Weights of a small mixture-of-experts language model, trained from scratch on English Wikipedia: vocabulary 12896.
Below are experts of layer 4 (counted from 0) of a mixture-of-experts language model. Rows are named router (the router's row for the expert), up (a neuron's input weights, with its number) and show model dimensions 0-255. Each number is 128 + 32 x the weight over its row's rms, rounded and kept within 0 to 255. Numbers have three digits each.
After each expert's rows: "mostly gets" lists some tokens that are sent to it at least half of the time; "comes after" lists some tokens at least twice as common just before its tokens as in all text. This comes from a sample of Wikipedia text that the model never trained on. Tokens count by the router's weight.

# expert 0
router:124132088108101102134139113128151105134145076082174127097079192130073148140211151084169145206143172144152121192131117124083109080071137174184157079090119108128144193203140214106140090183127145147084146112153141044105155136101119153151132140140130116115132094084075170076120100113137132122112169124119120062130134160163130165164141125126125155140084145130087155105058126116098152104078142180144106177107120101131081117175099171169135167112097118149154138159155091145126169067135188100133133107191113062123174157083118119110182187128127185085133128155174145104143153164130081130117147114119137107154133139092123124164062123178084132150126089096127142108081069201134178123154126149117097093100143099118122103107154109135117171063100173128110113159123135133088105157137131
up0:118094171145136109149140085178072080164134109131136120087164165101117130228108090070146156154102081211058136111128156179169119145100132139142172105127116122105129091132144198179126139117123126140117099237119222158193131153122143116129161125119122104107143176129163137135139086124123114072141144116111174139112078167128126138141170115213132170185146055132105143184095111093091116074147181111129060154139078185127132144174171133193120171136135125161098200116157073126139123083117175123124079178108113126143130179143144108148159127144099109171093121143116144095144080118113129140126145157106110142148119156181121119105131191129072143092167164133127121133197163172130084146133136116211108171125106090150104116128110119146145090137149141139156105100177138145134164113105138
up1:150148103117169167118057099181102166135135029130126122106140115167110135211086140073139113161099139105082118180149089161117114156123140127135174093090179193159164135135185165158150182141110112112132201126138169121125104106116149153137089135163120141131128179191111141113118162126151159145145091104124104083162143141189075150144118167081084237124169097190114137150134158109150133135071127127086119123135124107148131137103151142167092156125136156110040158084083141111147081151072166116161125153163081134096110101143124120118132100139146157116155145144144142097134078135128133191128141094147099114127151112178115134108054109155142173106151109128174165182143105130087118135119146113176065104103206117102111155166137110114094156070081118111087121175088062137127117142195187
up2:089139102130145115135104110128100109132101112131144150160166138122179153165049110151119153096121086160060106083107090113131105224109043095082144071121131135157122102160149125072120122107089130147126173123154115113167082127115147142116149152165116113122154120160129106172144104088108086089115157121092141086174092141105136147111157103147096134149121141110152134122108109123115113112091109083088139109110062126171162078196087119109094172090153106145141100116095098088164113109099065104123114152158142068080109156101106190147086104158146140158103163161115127162106062119077132102143109126205083149174164104196108169152090198137122198180100155145143095130090105178179157101143142061172106103100195111130103139121113166095111119127154123151180082085121173135188164041123099
up3:164155143148112166138102105133070135186095132136112086160146127146125124106118191181200119197133101111121133124161127129131096125127127117133159144133170136113159224226146153180116038134141098098140115097131163095110185088125165147145117117123101121156134099130138128156092098131108095108082093118181169029146146109101137166151174122127068159161060121105143136092097150138094101156123140107111139133138120090136104110164070172119106111133112085119163157165155168191106163155150047088090138076153200167062146133099141127195169153117160086175111050187107094172141120218111149135120096152135142100152147139169137122140085095158118142119139132098089137104155114105127117161147160142153151111098178104143106107147200151161087156142131181121134108118127161087144081121137108
up4:137139132093158173126099118114096174151128104130174100126107205195121127100135117132135170108099114131066148112157109160096105174128153139136148177126176074142126095127114196133085115129126128106154100160158105093080106149174197119188114154105115161123174132120081092124164161086121193060130153074139161163093123139104093175144109115126167136141152130101136180121064112088123133096127146140123146181090067105116117174142121097106090148094175138145181165113127159142068145135164135144099116070139126085138177116138165136105082127154163099128181095176130105153118107187102033107127150047079123097126195060114085186209130121122119135159149156113135107101076143142182168159116159176189128118171152136128190100143135156145151134108168147158137144138181092161085089109155121
mostly gets: " cl", " inter", " Col", " De", " Man", " Bar"
comes after: " the", " of", " and", " a", " The", ":"

# expert 15
router:085095125144130132152046130103162156177109142102111107083103135139123133119134141135134145140123118162091152121137143133107104142147128137158192088076098094161137194170119186096110104120161096147094144125101145096077142118138165114145082096151115127115156153121131115123133127115080132050114183085125171099124125162158128155118114103123151164208102146118090211071056041114070129132095119155110166195051144149138106184151131165085065142138126131130173166105190106094127053088183098111145083159143159116061171132134154208097154104155133134094150117176122132110162113177121103115156072052103103100146147128123098101186082089172087123155153114099102069097101079095165174133128151093165104077108148116125145139122134152136180121107114108077139136129144118101073097141129117
up1:186083077144179151085157076080146162132144114159123099127119154136097188152125080142074105079101173116122162084137110091097132157085110145085114130126124156059104152214117143138140081110061175113136186088131117106175138126108158127154149107084112128116111132144112132102201140150148178171080133084083109105135100166166086138118141182155131139124104092152140141098131169132116117122125075158092137103151083105156123128169161165135196180116127160095094039077093106186127131112078132106126100110137125073141172106081196074142111135106105101083134125167185148146138056156134111156129155145164110126089143096056128167120099110142153154127129181150123170174127165165123134172156169153117096141173107160157148152104139161046096117072139117093095176184138130109079143120118165
up2:106099136164132150166066128109178074146117122063191113142109085141091102224130142083139139161114121201112153197138131149108126078192129130195196132103127056093130147110115159153162153179137097130159156156145124139111150097151137146124120130160117138174122150147124126145128143093099127098123152094123124139106135125098083164176133173124118116109147155122107137112124190119081116115149090093167199162203111116136109168144080111138195155121155073137077142099135136147110130146082126046139060107116146139168115144066073168098098105131117096107160177088197175130121204180132087110112144086148073173211157099125099162078152154097131147183136120139134095139149104126106150114166127145062134116170164164140145158140066126119129137154170172165119126130117176102154094132114154
up3:169151124098153124132218098157115079163074144093136127080190107128097164161109127148102158125120047108096185117144140140117115150112113111158112146158151119118177134158165145169139097110114131128142165124095148122148142133176185148203132141097141097143089175158151091103121113121157129145105069097144102130151093125095111151110132142191128096066062126114197117128084144122108104105117223078112138122140131132135176144160152116137127089091140116173130123138108151163112175094138187086137102065140126077139155158119099031085154159206162140177107191132096128131126157092182083089105094155107109133160128136142076170137218148134047100129142142143080123117158152172083123158103155160157146169113081147137133120130110138082106094103089168151071156137186134153189094109135139
up4:107114123098128102133141139064076120127122092140132105104162101178086085147098136116133137130109118188151089138141109104084077168099072132137142121096165156092137129112153181121078093099088128183136140163106159073138136123133120137163086154136133121136082147192128157072140134154158131121068070088116112172135103175121127163107162101178153083092103166088185124124123156086102184092178158119164139095155122128127149128167099108106178112170147124133070124108140101130115131086068160142110127094107090096140160128099093062151140060127190175140141213103117113148091087072167100141110192188102103114084119134105153210135155106095099144116138167082106190120131135158123091132182177159176179105147115066141154169100102129129132100158122130079053169138202110149145135092069098
up5:108095154097082116101088136097145107127125139073106131090075168086085123098119100171172117138119155155116125187147140124079097158081096105162166100059138098149175148139105140156094085096131126077103137138109127082156160098092149139163132105166133150223116090105103090106193088117102140151136141126121126116155129173148115130068132118173151064120109147156121153099142150161151187062098160136123107148133180161194165137142103059210146046175061148067131129130152113107131153105143124130156146131141064114255146195093151081148154075123124135108141126182101138092164081141141124093096148146154106159134136073145143153133109095171096111130102105141124098117133121145124123159141118131127208109130108034179100094162095165129146142122161110139147130136153086156118118146158109
mostly gets: " ", " (", "201", "200", "202", ".\n\n"
comes after: " |", "\n", "|", ";", ":", ")\n"

# expert 12
router:102050122124141114108080092146120130151086126128133115092162163140110123104116092144118197143112124145117117150208178092139158111144112163139173090159119090114158223200169155135143145117167122150048154124141183088134111203124149086166145176128166072132126143103127106078173139119089115076099214112121183082110103147182105126127123152135155180131113180092114170083097112087055112087111186135111128140075127126139179161141136147120151131082170133133130168121154130137130046068149137102113054162115127049118138204096115152118117097124095138086133164159158143153174116128134062124172128114141138140135101147118093144141066113161079120124132094121086104085140066194112106112128122131178106109104196102139105152074108146124142131087114145121161135115184141141123143123101128
up0:157122156109136108151112099128134138118105118130128147130107176123138138066190134092154162132113076106131127048118118060053088117169169219131153169110121139121194147153137153143131121089135141148164166078151149116112148128097129106135147194081080148131114153132153158107135202135094185142134068148128120147122099157098090185171178183095147131112127141099069162110115094148079114174122172119094123129096094080075185192172159103122153059085122183066134149107132139141127142112121104125135118197115144086127115121126085108074125182089142080106117128135158111159129098128110122128128122100092109143098130115087088144170062096120145165126119145141137112132117103142172160140119121099123140122111107099086100112115112125066144147083116044130081149128203086062078111147127246
up1:100201086101161159126110157139140097136092100120080137131121099081153111162178124166135149090164092157137163100082155156136128138159143152101121117122135163085190141172136150162162147117084099126155166135119081116135099165155147134132196116113138114098169136152166203139109114127084191099038106069113109126105166100134134152149115120163094083090116202109157104156092049091063160154119173143098158154134121155126087110125117137145049145146137130186121115153122122189112138136155114117139084132102157109115146143192167125134094172181131135179048129137188076124122163173100131158136140123166205059137120122155087088100177137206145107155105123082155113148126119107162117122091115158082137118117118148100092097181113105089222117165118138114119098149106175113184099080106124
up2:119138080102160120159117092125140179163196102169107109135107144124103037175139091056108113099108122131140146145208158168133160164120115197122089081138159080160097159142127156071151133151080160140113061096155120110085190091160092112124163115089151119144086107160117146134168112137143131079146155163140173133118103179132099121144132156116159161203096056122069172115170131108113103129134063117127087135071156113146078192121135166154125113145144074138105157197108106116122135140132220139160180152131132134084136128129159195119137156104108146171131192111165141189156107166155097156091133077100138102141171069132091159157115098109103104091167173107179124100066142130126097121133118176159159164125117123170175125072139117129136147101046130154149089115130115138139121106141117
up3:144144109135111143162133130117187132115139168099163099141144138110134089139196109214127181168127129116139220140170113100128135115081090082122093086136085141166118167178137161111103144064071110171163144146114144139104038161138125152126143067148139102146157124116161174068172134111109095087129113097146178100112098129135077182140137125111098109164071161153141078110146051098098174207123120116124118134076160143156110121161108147053171068114102165108093126185163119157096084115100075150208152123155092116115138149097160135125100115114148181176075163166115168142105079134117072105121033111123171133128122088116139126095189158122141095175135095112128138133132164063159076136141094130149110118138166110180106122107147120113149142153079083134094131114102115110088147098105147
up4:128080095132152119145132059132173118129144124117104099092147185107053125065121125128136132143144119115164156083144099154164114102162103153095134105131107084137142144190148126156165126139098076148158105163127188157129191111158159082132122161154142083162159100104158146093095116167130114111136181088144158042139135092116126133129136157066204103156093164137143100143122114136122138131127135164178102117155115154071098208160150101104076109095159090131110131089135201119133198111090082066093164124059101109049099200141114130098150119134072152224102111095161184157115065086077106139140108147109119094134115112135102170114135144117081167110090179154136159109089191129101119126045113108097169120118159094119166162127073138169129152121122084074129096125144130128102144110125145
mostly gets: " this", " some", " many", " first", " same", " second"
comes after: " the", " a", " in", " to", " of", " and"

# expert 4
router:115093122173134119118077063119142155133153152095154116093115162078162165115146154136113138139129120147142126141186108099081129135110123122146203091146153103126140167187146214121120124133199168138048183154147063091143121105132178095156148152067103105094130113154093153048176095048117161092142137088084130125136113164163121128074159099119173139157135127098129163099112129110064128122136139133100140157054134103186159131134142096103122074130165161135141161117160115168146122120116177077076060112116131012119172148100176153142097090156141160105134110104122125151163089179155115110153094155140168134135139114131100140160090143169053131191190083176075094144142073093149122184144137133106152112136133093137172106127138162105146108070108124090134106108127119145090119175156125
up0:168089126132111090100108133154048090104198102104095155144128078173072144167150170094106168151109095154233155079162160150100121104118157150076177083164045114086178117162118149132158169102181128154084132128103113126117123111108169073143101149156134049129094100132133078104099139125114105078131139126135112101165123122164109122117120148154114100117078153119079135113161080084088203102161144139114147123071139099089109162117139178087132185168210144149110161138164108143087139137119095089094160202089115114093137169113073168121133066170138135095127079140142158149174123103143161093146159133198146160109165155150112141146079133122133081159135126131129140106118139166149161109187134059107077107138170138159127150101111109083127122155143141096151123146150105126121040104098102
up1:065071155095182113061142115104136137133142100118106093085110131112159136159195019175114124132105120158072168122144099134119095140122139105156122094130133103135174134126143164172122177104145082130090140138087128101147152102118143088168087051101202097107133162142135095087160126087159109136091145136105163157074108058128125145118146125195118138098084137106128169137119131139068121065143166144130122100140116108118179129143178143144171134135158194074104150160151173144128089127116064109068104132113161141100146147122111200102117034108106142153143133177106088133155118130090094091145250087102118137121090121114169160086117125104124107157125131114144126142123091125117094132180137141140128130084069148196104137143177191096112152098121104126125117154156071160064181120151160
up2:115142115179118186109140142142105136106141074105158122138126144212079102159140125167087103182095153111125089117210163135140068132103157166173189102133068124146131117110147209148143133151141147145084080114109135068158116137111126146132123132113121152114122128119167156102115086081144106095076083148122083120175136115135122145151168167211118102141058123124109137114123138069098166127100137135073159152102175122138147180097131160096130134137171135175165137102161129159112100105124083121148119096107105114160129133090075143127096097119153121100117095168156068076096100145184125149113157117064104089126130119164116198101151165170180083085149206133121109139126131122099125118128124084084147194121085097159181083143124123130138137166042182110099144140141113113185005088113149
up3:150127150116119111138140108156091107095161107129162151078095133164115140156116079165150179164105117139121130132116116155148084204193128143143156174110102128179111093109139152190084127110115109131094116192197157098108106150132131074128119079096150177175109148186129107113153103073080191122118204077161203109185145097079110155125158132164160127092120131134130155121121059106058159153113110136180116138085102156148124188155164148131092117096156138126064117092166188132130167127108132129168138150113150133152125118160099162085148160123111161165096155169139106146154095142121112084092060110125143167120159138148172166103135119155074130099147117104144106099160148097163093170115132145105132136153150090155134192150120188176090039106107093069126201179159084053100113164110155
up4:118192054114096184108096122083096163112085185093084109065107082073127151125150141109108138132163162180066152115149061096075105118135104129134170105167108111167209139194134131099155133119115068101134111148155137091085095113187152154174111131111092115105155116100161118111086151108126109110119061078100141112164077074106083153079126087164120127183147166118117160106155151134134159194125141145089140072146135133132116147180098122089118187051211164083109155111142156118096108118131147120172080119141129134140134120170105091082108128197108134133171150126193155154149148125126094122158100115138126110138128108153143149132116110142085111175156139085100088153171135216212156127150120154108106155099162167126222120123075134119114146123147117134120105101098091122097165117109142
mostly gets: "Al", "″E", " sub", " place", " Apps", " pre"
comes after: " (", " the", " \"", "–", " to", " S"

# expert 10
router:093123065095163087165078117127109133120094132072161121121164145122131107108132139173146203128135102169129176131146118115118192128110135180194169121129107108096131181173140145116150089159142122167144138144147142068099128196097142141149167120186125135132154174144085052148115152121118104096144115114108166103123104166123102147116153141101116181147084132096062163051053076120080107136120116143126173135078091134151198108183092130142147137162103088151148140170152137145119097075135102112167085116160151066101184162119107172108109144139156164122130154180172176107102111148153094085153098090108087108148140135121061144156063072134136139201182110112117084104092135164145171085138179153160077097178162085111088131069166164120110139081144154086095103147122165078083132114130146
up1:106094145165159166094101149175121115182124155085087090083108151116122159172133105069132091083092181142148143113162078120105061161110153119120129089116109168143134092100156159115080199102176105158119145140128177117122086113110153147128128127070108123172105104112128159170110139179166152132075139127101096137104108176196092144144149166128155156119153114133102158095091118166170159129136129158113120096091110116079101140198121123118163168110079222126095151158092124178113166079146198086184081174169086142110163145103140172110116165124117144145161091204175125120128070118129107145149129097152062161120159104113131209158118156107161150092150211044121144115108128137127164183132172135092133144179097123188137127140088205126125160089163137112146128124176102098118118107119119
up2:090189161120151153137117120139132151119149127063161135118075168100079183094136106110149142141130178174083175126143113081085133160112144169203138097142101094083182182109104117098090111100143075110157134130109097036162103144172132128150123052096136155098133093164154122088089150134136125113069112093124099104093155093154077123092067119148083173156080196091136169081100088079166209152128141186121129114143149113181143126102105160128149133028100148142141186111154152086086088128102169130171082092135070105111142179125103161132143146137150129173088147091118177092119148131163140143152175114148119119136111104127139105144113077148121242134077099136095114119149149122164167126082117132077131120119130142193098100097169166083130125130132110132130165114137154155134148101124102
up3:076160107125093151101124087126096226163161061083076183184145123130168130123079110148150050174147120079093120088110122140110126188089094169082150151100156138138166130181098119115165161115097120157107153120142157104159128081146137120128142125103101109096149081097097141108151102190152148092125167052114133132170075186141091121182116131186126127104156067160116132091161131164152122176100145147133069127151135122129123191159112137137120109172065130162124100101092099082071181111170100128089149126103122112094158099124174185163126085121162105135160080145126036144210124143129114154101130105100117077120138130131124194143163160138151124174142141158137111097082073092125132137121217162181138088078119132121117154119171148169140148130155111164144144117140090104151099171125161
up4:079165076123109105130095137050139149134137091119110079195155113094101088143081109169124118141127092104175171189166081081105097165163123151140146084093131111105111149134134168111158095103073132145123126154144166135147148123100132151201096116167141112154116092111115139081157108156132158124105178097110145125200138163107101195098134114182117131141104131084130117104105164125118150140103113152084158134117125088161165161151114181106127164143050127142125126106153079148133108056154165114143097100150106114074115131121118145180102086142110092103187141174129162118152060159200095125109164147121103113158095089143130128138044219173111143180224131089076089124077130146127160158181157144173112113095146084150131183130096129095173124065150123147120108082153091117126107065112083
up5:158080126111137139086150100177105126108207107136168171063081144150136128100169109031139137193103183101112144139168116087094099098150173140124162109171093135097108172160128177118171120152176158142094060114135153067127137124066078120166045149100136128104128106151082139075221133114138136175126138139114169156162112113117132134143125121125143164117116096122165105141094086129160100113095175100122162160094111060076140073129130120121162122115173120166126156156164131155175114043083146172139069129122078021099124104091152126086133152079139141093093100124077183139132153133155109136171122111146132146084114116111159157148080135080110103099130068100161125101144124103141121150117143163107076123073179125138133123165125133138075143101143145135166131151104136172093130162085076
mostly gets: ")", " century", "–present", "\"", ".)", "]"
comes after: "201", "200", "202", "199", ".", "198"

# expert 7
router:100108109173147104147124110114133167146130153102128095063178133143087146163129144074136175146085177146095128183157139124122128073114142179148129132079093093154186186144146157095133120115134126152082123137111149121153157136123161107157153139133127100131168090166117134100128132063124147096134196109097136119172093150151127162108137134156165125160100175094099160086049135104068146107115145162188141142111147110120143169177077148135074129122147110194140164130132079082141122080134127085154099110151145071126161185060153121149113129152165122053182106145172142092156124164210083132149117091094108084174109125158092103175037152142099186140224117092085064100092046170163104147162138109107108115118106091136139157133118135100124103093113210146163156117137143089099127137105128
up0:101172116127103144123133164125135128125112144135136081106105160178174079155145125103153137108103064121120107120140126093096044093116124176090126079099133190138099127137195157196154153096041105193103160078121191110116129125131138138147129177167149117112125144140129138108174133125127142182102187137113137127133134169157156171131098202143115152098115115111126113129079108108118136153064150142094135146101165114073156151179187133141113089088122115072075103106122099206125158071090201084169114122133070139128124138160115102127169111122183149176180160166131136148146098187090093113126079127171171148090131176095091139176173114169088169142163181053134074139174141191124141072129160154190059136097134139133071142116108138132134176122134133132177103126171104129140113129128114
up1:106116127137179125137035110139144114137097134190146138157148161177089102110164200140127128106142151150128174185133144059111112123173162130110161109155095151166123118134125152115134155102130142145119150185154120122090150137168156132114085112138100151151157145119112174111134173121200111093150126106179193156129089085151081127097104141158106184156083107121103160082121118157063077125133061154091196114130041141181122131156133118100163161091149063121131129115146154164111116125108140113168162125065152114094200070183144162151040161077104144148149163131135165121118145165146093108164096080093148053142087120107127126112107141078101157112172142110155067110095110079141143117166171139086120121148108121141119122141086146146157115126190159109177206106147082122110041136092131
up2:081122084114123151112097079112096122128110100092132146142158056121113104182157122158170106169155191103153130187129104157147100106159115151146176136129104127106094120144088163098133123147126098108064148115118166158141215143124110141160126132096134137174094146096113121080119121109081150104123135083065153093133079134191129160081106173106136159081146129163099129073074129104112155079127121111146149087162165086105206151165083189172175130110126086083044157111116088134113138195144124157091061093124149112096147144108087134154099137126090093155117136123089119089139122110103075149142192124138141150178083064151113167110151176125086136135180105121097108189171145169142109090139114157201092137132126071146070175119086180184104157105179146149089115113125064133081120142143140
up3:131092123123164185130090032189131178166118086151087106147111129195123105150030096137156111123150109157089167132159143114151171123113146160145150121068165113152137133170206135125121149105119104086138152167086109178156081114094193111129153172090129127184142188147080095098128072133159118102140148116155112063186113175108061139118140165169121138097124119132110135100110104072099132165133172099143089170124129142141105115109112115134096108129139051150139147164135111129142118094167175068100091080126196124156197176136064153093139175201175152127112133164157134149147167168130075069151159113145151117087133156138161125118140124198106089130180100188114147107138102152177115153108112125145084121122113178106117161088158123169080112093139180139153112141160118115158150108128160
up4:109149077098065217122056103101126162164101111110101087118101168173043118132123109124184121153131085155122127111119137116095150163054053179171166088109149082124132118117116161122105134143153160167141125156180126097140139121101141128145099078108205139119151152193073135116158129117112096132117121131133162144102104120115103170101133197160156139145087158128069154097138065111088173138116118176150162084145086091173129157140096152112119122093113141105121187147130155145122108139139149097119115145166099088070109195125210189122161130107167146079112104129133151095174070188130116105170123128125117095102090086109098143136089142162125153160169157117058116072106206068138155135124152127127092154153125072186064128114114160096124152110164129151117127078134096097104062135121146
mostly gets: " and", " but", " &", " or", " a", "="
comes after: " |", ",", "-", "|", ".", " as"

# expert 8
router:117107125166125078128082109160076132141176129127115112090172162088111114132092161180108172168079118189112090146169101136120095139137112139194154121117147083088142151126169203118112119088157127172094137148135172097144086145146125148142078113137132081138126088128063136169141132065146081109144140074108176107186155085089143173118205092135143130107120157111122163079082083038097090064069184144123174162087109137109141150136126129152128122139129129131141137135175123189108096096121125141119127092122126132102160119068103093085121079182160172122153156202121126095132117174113060038103147141083131132127168105144117182158099156159108094160118124116088058115163086082125155102123171097157141118162156110138139134171133177180087088059145111112135148124168084143082120108129111
up1:092132061121133123175125173116047104130085151096120094137198150130104051185180151148142144139091169063103128168193107123105153133176076177127170140157130096119182137110103150170168131139045105208146115106127106128159148144187123123160094172152127123117169107130163190096111160109085108094144095085120125132121123121138119180034161129089132126127120133104162139115096111101134128126083170122200119193149123135123180196121138109092147178081153121077048087096125102145067101167104165048148092099145141114064101122082103140152104127153190102125157147111133139149110094076197116106129117148144144129126131154120067111171108133119106152207113157134078106154109111133164148129113131106113122118117132147149134124114102097121137179148096162125086163109100170148126140103170111
up2:064088143132133147144098096112171101156169122171202076145129128161102112140102113077161143158140116165064137100104130109158161154246109098154189115089133112175177111144122158132113178122105151124194149128142120122176104129154130131184085129187104199124111129153086147119143107065196143124137130123098179125139102163090128178150118093215158098095120137121103179140152054132171126149085158135081146138099137140176081148165157194115188124109112108131188116082160172160101093126174102112084161071148100130126124146105119171166133136119126084088144116115145103094134184165125124086127123110115117125108126104182122127144119153136147127194132142082164136099155107119097117084105130127194165093180197132145113140137080163118127091180131218131157079130166112098133133135118113
up3:123134110138104107145090099112110108220180162065165088151174156161102097130141099107179141136127167110127119166160127093068126138110152167142118108146124108146116201106150137115151115095079159152084151151134131092097095081170177074107115168171151137132203119209132054082112089135082168131071143108153134113150121120164147167118105138122150127114128196106071170155111091113092139111066128137173156155072148113132126105147101119095153170111154110108141148062144136132142120090150057119144090133193127091098137167158116155138137104150207133128100175186189160122174104103137143104186130072115109142136140150137073101177130134147133110143166129111073143099110140098141161125107149055147139093088169107084128138105207146147125158053121144065086171098137095091111146155154167
up4:122140169130153162112110111147060174145136183116239090088128118058108104091136056131153174126154137255193090161111087088111150119147124110115095105131111148109127158115103132180130096094110136147100150150112121152128139060160158109098067107163091108155165130093155156160130137149157126112101165172127092126150102159094116161101091130092161143097135132073134098114112099112132179151093134072123169113162111077143134203162054164123152079114159165174122085162162116180079125176127154133121130113153108126149119135154141083062132144096165120100130167157163173068138120213113120138118072130076124086116135169145188149113096134138135131084115119174143150141173136094136143108158156139203081083115102150163093136125120130131120145126111170144087152133163166161064125147146102
up5:128154111130124116126088091176142105094140091079105145091104130108128130109107062122094112087084105184103145101195132131159066167121077126111130139165111087096104159121118190112129056113153150142126103158102153128166129131141115146148059101158124124133126152146140169126149127113140126060128110094153161188128095140108174153109152182117203151115140082143067102124078098091141162093076136131098160112138140117144166172127113143163129160139092189119138177092217097132077128161147201131099114128078149120108124138107220099137092092169134162133176198116102098171135056129102069089142114132115148146162120151134143134094045056107107133135167087156052127141172112170201092176197126141169122108147119067120101125115137168132179105141128143158137116140176130169121112126147145
mostly gets: "198", "190", "194", "196", "188", "191"
comes after: " ", "–", " P", " (", "201", " H"

# expert 2
router:101113066136117122194117107129155156150160123091150093139115158119079111129163132140176179175121136138084113136119116102131147125114140187159086121119143081142149194150133159156112097156151132164083185146110175130056128128153174140193138166160132090134148085158160103161130111141116142116140148124060150067136126121115144193118113123134119163109080169098109174083060105109122105088061173212172116156142123117122094150177125167101115129150076114177142178117115124147092108103124110155148103062165132102112186165078127163101132186166110143120129135168166117072140124167165082081131056113129123077172129116134112150155103118138122169172135119123126121126065049127118165127191170125128096140164166149137177085134150152115131149081076207117113087108115088075111154039148090
up1:136097132102146114078157107113131146166125116174092128180211127094090102128090104152145150182111077112119100141155124205166093081105143201146138118116177114160168142180069151100112051106098123130104180146143111119171088128105136148198072084098103090141170138118129117151118126117095165148149084105166105163122143092101103149096142119155151138082120084162118060103093134120166134119112190151141097143124171069173178123147142108144128170039114101081137135094124170128092138142133121083088116113148146155116151099099157145154134114147195137132105168102081098130131131105125102107105155146076117161078113051136141122078110103068165150110120139097104145105208106160089089177084156093115200097087139096114124137096116125129065123135191160114084159101138143186138097159171192
up2:136119088172111138143127105144049118132149141118137112151125077087123112185104155130122133180116073115136142050160088110144107088083087103153170076067162114153122152142179181107110118128086161142091200129081124108176111096056213138169120125096143147180131122088133118120093127055114106130140135139112092059145149089148106150145123142152091099172146129085106130106117121124142121143114089085097127110132087138146162159140122155119119078112123140093124200154092118196133127110147134087132055187165106099172119116076123140137179110137153103115133123188100126130170156159141098049120147141131166161171184102149124163052132120107138153160166143119071131122160202141133126075083150152140136177129114064105107190109067190089150056099138153128101127162115114110178123146108170
up3:145122111135162192129163135107114161153118109132106138118120158119172108147178111165140120191143100098108123160163079174136111132164145102125146040119081085158098120160124155098139123129131091144181138090154137119125125093065118145102117122138107107133202139099162165102117113121166097148122117127117118047130114179226102164084132201123096165127066067107147170070117108116111101142141103131146102133068090098089163130197108186143102124149151177146170190136159115195088113174161135169118095134119159107051111167118109170146121131101131090117127058166180134148135086170128133150127134115117148054150122099081163119103094134136132182133209137150154068121182189141141163142140146152144065065087169139114087164111144106139112151115123131128132097177133163172150138150194091
up4:085121153135115154149104105177099054125142104144118086102181150154093145090163125149090148123132095119154116135218120132143100097171083108158137082153081124161184150158121170171126164164071115107099124097151136128084121127119089135163138105117126131123174154154149106156133089124116180097102108123137144113123171141218159151121103132026083132120172154104102129128129114085131083115103141094145126151175145121200164160207115134134111160116113154056133162130096099126135158154079154088173081094130159137082136155140103126115186136145132075181103199101155102068168098096104051106111156058129100096120187113075116157133094122160132173140127118103192136146145144110179130174108163184117172131080173180111062187152126161082106148145146150133152103126167130124069114104135123
up5:139162099092156213165100134161162154177163137198053138145095087170129075197129142131083126092150066115169122120136083103109098117099116142167098150136132127183098119127155131120127090113180071192161176123118172147174115141169120136211142132176154121156104122157126122179157137143121136120110089118126123091138088062094151210142159098185132181125060136159137157079119062087152162151113184117070099115106118127154138169087096111167075127109110157143197158213108146138147137119136151121169172114117147124139187163148087132097142119087127124107108148168097143081164099140156104102165147081142129123118099105126133186081115113147158114112160132135137112140100117156126166170095174159076129102144154156175096114113129171142169106185141125175114145076163075118162116164176130
mostly gets: "|", "\n\n", ".\n\n", " =\n\n", ")\n\n", " The"
comes after: " |\n", ".", ".\n\n", ")", "%", " |\n\n"